Weights of a small mixture-of-experts language model, trained from scratch on English Wikipedia.
Size: 10 layers, vocabulary 16384, 52.5M parameters.
Experts: 128 experts in each of 5 layers, 112 GELU neurons an expert, 4 picks a token, a softmax router.
Training: a variant of Muon for the experts, 538M tokens, 8216 steps.
Below are experts of layer 7 (counted from 0) of a mixture-of-experts language model. Rows are named up (a neuron's input weights, with its number), down (a neuron's output weights, with its number) and show model dimensions 128-255. Each number is 128 + 32 x the weight over its row's rms, rounded and kept within 0 to 255.
Before each expert's rows: a language model's description of what the expert responds to. This comes from a sample of Wikipedia text that the model never trained on.

# expert 53
What it handles: Award categories
up0 [ 96 187  89  67  93 132 179 158 120 139 130 111 106  95 119 186 158 133 105 126  96  92  84 103 109 127 112 188  84 129 151 112 164 163 102 149  97 121 222  89 108 138 124 106 130 106 173 174 152 148 210 112 104 101 143 167 131  98 132 189 114  89 127 140 143 129 140 132 163 151 116 144  56 210 107 130 101  58 123 120 118 162 128  78 129 151 165 116 135 109 135 107 154 168 108 151 159 127 118 155 215  88  50 133  87  94 143 135 176 147 100 123  67 133 121 181  97 111 170 101 115 155 122 113 146 168 129 157]
down0 [145 124 102 164 124 110 163 161 162 140  98 124  88 142 160 140 120 108 116 158 158 173  82 130  74 130 116 159 119 125  78 111 183 174 117 174 135  76  78  75 137 128 102 161  79 101 132  97 160 161 113 113  86 138 103 134 132 156 122 167 162 149 127 126  93 164  81 121 182 134 134 172 146 160  94 136 130 111 127 100 113 121  74 128 116  99  93 112 132 131 127 131 123 228 154 161 118 134 110 158 109 140 153 100 189 120 114 101 133  55 157  97 108 123 179 139  81  93  93 183 166 175 158 133 154 102 209 114]
up1 [104 101 109 122  98  90 125 159 117  99 163 198 149 101 128 124 167 151 137 132 149 141 144 111 145 123 195 157 144 107 146  98 169 122 121 181 128 106 174 140 109 138 140 147  79  78 104 115  83 175  69 147  67 130 116 141 143 156 132 170 147 136  62  88 101 133 158  88 149 108  85  94 111 146  88 167 134 125 145 101 155 129 120 109 143 125 149  47 164 123 143 117 114 155 165 195 144 172  67 167  92  60  64 148  80  88  89 154 134 169 115  98 124 125  94 202 114 108 148 103  75 135 137 123 166  88 114 167]
down1 [115 132 253  77 113 112  72 145 158 141 133 146 154 122 185  76 163 123 126 109 141  85 112 125 107  65 144 123 125 141 141 144 129  76  99 120  53 145 123 126 123  89 116 118 153 137 137 139 146 172  84 136 153 132 108  92 159 133  62 159 144 109 152  40 140  50 147 122 151 102 178 181 124 114 127 128 212 135 125 126  84  90 129 118 155  94  98  75 138 126 167 120 142 131 110 113  78 127 143 124 145 133 115 122 204 118 151 122 153 112 129 108 164  94 169  83 109 153 201 146 120  59  58 142 148 169 109 150]
up2 [124 127 138 105 189 125  80 150 182 113 136 153  86 129 133 160 129 158  25  82  96 134 103 206 117 114 173 141  91 181  97 158  82 158  99 108 149 167 116 145 162 103 122 150 130  87  72 133 123 157 192 126 130 108 148 116  96 144 115 146 136  98 142 167 101 133 134 160 196 110 127 119 111  73 119 174 142 131 149 165 159  79  33  81 155 154 138 161 150 112 113  70 114 131 155 119  85  55  98 124 128 125 159 102 163 160  76 156 138 130 157 116  90 115 122 147 101 127  99 116 119 117 138 167 129 138 149 124]
down2 [151  92 165 160 168  98 175 155 103 120 166 127  99 159 167 140 158 168 107  99  75 133 132  97 122 162 161  70 115  79 100 163  50 202 123 101 158 141 145  98 149 139  83 116 156 155  66 131 145 120 107 186 101 114 163 179  99 123 156 147 148 153 113 148 156 127  84  77 129 124 103  69 120 118 173 159 138 165 165 130  98  84  82 140 172 132 169 113 117  88 166 140 124 101 116 157  77  84 154  97 187 155  94 172  91 145  99 113 125 171 111 160 104 170 108 134 114  78 161 140 130 191 117 111 139  56 130 141]

# expert 8
What it handles: Adjective suffix pieces
up0 [188  76  67  82 128  60 141 156 134 173 186 114 124 149  86 161 111  83 105 153 143 111 159 152  89 127 128 121 137 135  95 117 168 138  71 121 132  75 101  88 170 154 133 106 112 120  82 192 160  92  84 157  91 181 139 122 133  77 138 116 158  55 139 181 121 104  80 103 160 160 125 125 142 150 124 121 113 109  87 118 119 118  98 123 125 127 173  87 134 101 203 125 100  69 105  63 133 119  94 152 144 172 109 132 155 183 158 146 177 188 153 151 178 108 147 144 129 163 138 106  99 112 132 124 190 130 151 164]
down0 [127 101 138 145  97 134 177 117  93 133 154 110 127  83 154  56 144 155 136 154 156  98 133 168 155 113 129 148  81 116 143 169 136 182 169 120  89 110 129  65 172 133 113  87 119  83 149 126 157 127  90 141  93 129  48 123 138 127  93 127 102 150 126 137 144 142 122 154 103 164 122 163 100 127 149 138 153  99 115 127 114 173 151 168  54 107  73 125 118  96 141 141 176 148 155 165 163 139 106 142 116 145  99 141  91 193  27 154  97 122 164 116 165 108 141 162 157 112 119 124 161 197  85 103 132 138 153 166]
up1 [154 111 168 164 131 146 154 156 131 126  78 123 103 128 145 123 148 187 111 139 117 134  65 104 125 115 187 122 136 131  65 115  75 104  97 172 109 145 152 116 155 101 141 115 189 144 156 158 104 112 136 167 169 130 155 142 184  61  57 126 111 141 150 168 137 136 124 155 194 183  70 169 100 139 126 142  95 156 125 136  70 127 154 104 110 141 151 106 164 176 232  96 132 115 141 113  47 142 135 114 122 105 130 141 138 107 161 149  87 138  70  62 117  89 148 104  98 122 105 136 151  81 134  96 127 150 134 161]
down1 [137 165  87  53 117 151 176 127 172 165 115  94 180 128 159  90 140 111 117 115 201 111 135 163 104  86 141 139 135  64 126 107 174 139 133 105  95 192 100 217  89 116 172 159  73 157 136 116 149 135 170  68 193 132 153 148 113  72  96  63 106 176 149  55 149 105 101  98 130 131  97 121  95 137  78 167 103 113 130 113 136 110 160 159 110 190  80 141 135 206 117  66 132 151  94 124  98 114 127 113  93 117 168 112 121 143 142 181 113 149 149 152 113 124  90  79 173 155 162  73 162 122 112 157 156 145 107  65]
up2 [124 132 103 114  99 143 147 152 162 128  86 142 137 146 115 158 132 129 103 151 125 143 130  96 199 128 156 179 148 117 144 163 134  73 117  86 122 178 137 131 151 120 178 156 115 119 137 146 107 102 132 143 171  90  94 152 194 113 159 191  78 156  82 153  96 132 131 140  97 124 148 146 128 122 134 117 106 190 154 149 139  75 186  96 137 114 164 115 148 116 152 132 118 124 154  89 140  52 121 111  86 139  55 181 150 101  51  90 151 186  98 192  77 150 126  89 147 128 122  65 174 116  87 195  97  93  85 124]
down2 [104 133 153 141 116  63 156 128 150 181 111 122 142 206 129 121 121 107 132 110 166 112  50  80 179  82  94 176  86 166 122 115 167  84 129 132 128 109 144 114 145 152 120 175 149 140 142 142 168 167  90 180 106 174 137 161  95 155  78 127  68  94 167 147 147 166 140 163 165  96 160 106 144 139 134  90 100 200 164 134 144 167 111 186 129  90 127 107 114 150 186 157 159  66 153 172 135 150 118 143 172 132 112 143 133 117  93 108 139  91  95 151 123 147 131 116 150  91 146 206  79 148 171  93  72 110 162 117]

# expert 11
What it handles: Verb and plural suffixes
up0 [128 150 166 125  95 128 135 130 139 144 117 183 120 166  92 154 142 137 130 144 127 185 110 118  76 157 149  92 116 178 160 148 201 120 151 182 149 107  48 171 159 121 103 139 147 130 137 150 160 101 153 137 154 151  81 165 160 110  93 106 131 131 125 136 117 147  62 192  94 150 123 146 177  90 149  83  99 105 177 173 136 229  85  55  57  83 140 153 123 119 175 113 115 113  98 140 139 171 126 106 190 108 119 125 162  93  97 113  59 108  77  98 144 139  91 195 120 109  73 125  40 160 127 110 166 132 121  93]
down0 [145  96 165 144 154 110 142 159 141 146 128 148  77 148 136 133 125 176 152 117 125 136  99 175  83  92 117 114 107  99 147 157  91 178 101 112 148 113 152 145 124 155  88 138 110 132  80  63 147 162  98 102 148 107 114 117 130 150  96 151 121 121 139 137  93  93 190 103 129 127 130  73 164 103 163 157 143 117 169  84 136 142  80 160 123 151 137 110 129 134 119 178  70 172 137 124 136 152 153  35 113  85 124 113 170 127 168 173  17 197 153 207 130 103 172 141  92 136 132 120 143  91 119 133  64 169 187 161]
up1 [135 122 127 125 125  99  98  98 108 156  84 158 185 187 125  82 141 165 153  90  60  48 135 121 118 124 120  77 131  93 152 160 119  85 123 101 114  88 134  89 102 122 135 137  74 148 152 119 155 126 105 184 113 138  95  92 122 144  42  89 144 171 131 175 127 106  78 122 139 108 118 135 147 153  77 140  85 145 102 172  71  24  97 175  89  79 130 128 120 144  84 116 120  96 178 119 163 107 157 140 131 188 108  73 133 167 109 112 166 133 167 125 182 132 108 118 136 118  90 157  87 139 127 109 117 176 123 135]
down1 [147  74 121 149  42 139  98 147 130 101 123 115 147 147 117 188 169 189 108  93 143 144 173 113 127 157  70 156  81 105 161 127  85 184 121  95  97 170 130 132 149 128 113  98 154 163 133 137 117 123 122 169 148 155 141 141  80 121 171 120 176  91 168 147 106 130 145 164 128 126 123 145 128 128  84 123 102 140 170  85 183 103 142  96 136  90 147  93 116  99 212 101  48 180  80 123 108 100 112  82 132  89 165  93 127 119 123 127 119 118 115 158 148 133 111  14 126  43 146  90 159 114 124 144 182 118  94 149]
up2 [ 91 173 110  73 118 106 112  83 139 199 139  76 126 149 136 122 161  57 136 151 222 111 150 133  59 127 127 155 118 111 177  97 139 106  73  81 163 102  93 148 129 129 178 131 120 187  59  92 154 114 141 153  92  78 129 127 126 147 119 107 118 169  68  63 147 154 190 107 129 163 100 188 129 128 109 138 145 137 150 144 102 167 132 143 172  69 142 106 102  74 106 164 115  96 143 109  77  68 149 129 159 151 156 136 159 172 113  76 113 107  70 151  80 127 146 112 108 131 116 132  57 196 145 143 120 131 137 137]
down2 [161 140 111 133 102 171 125  84 143  93  74 141  87  88 149 143  99  91 134 139 135 194 137 162 109  87 131 165 144 170 153  96 149 125  75 158 131 155 140 146 179 114  98 101 107 157  81 158 187  69 120 190 152 138 132 132  70 177 136 149 134 135 112 162 134 126 125 138 116  97 120 154 222 170 119 147 180 163 144 117 119 141 118 167 142 150  71  67 123 197 134 128 128 170  89 130 183  96  47  50 121 134 118 149 154 130  35 170 122 106 174 126  82 134 187  47 141 100 172 109 134 146  75 143  90  83  54 125]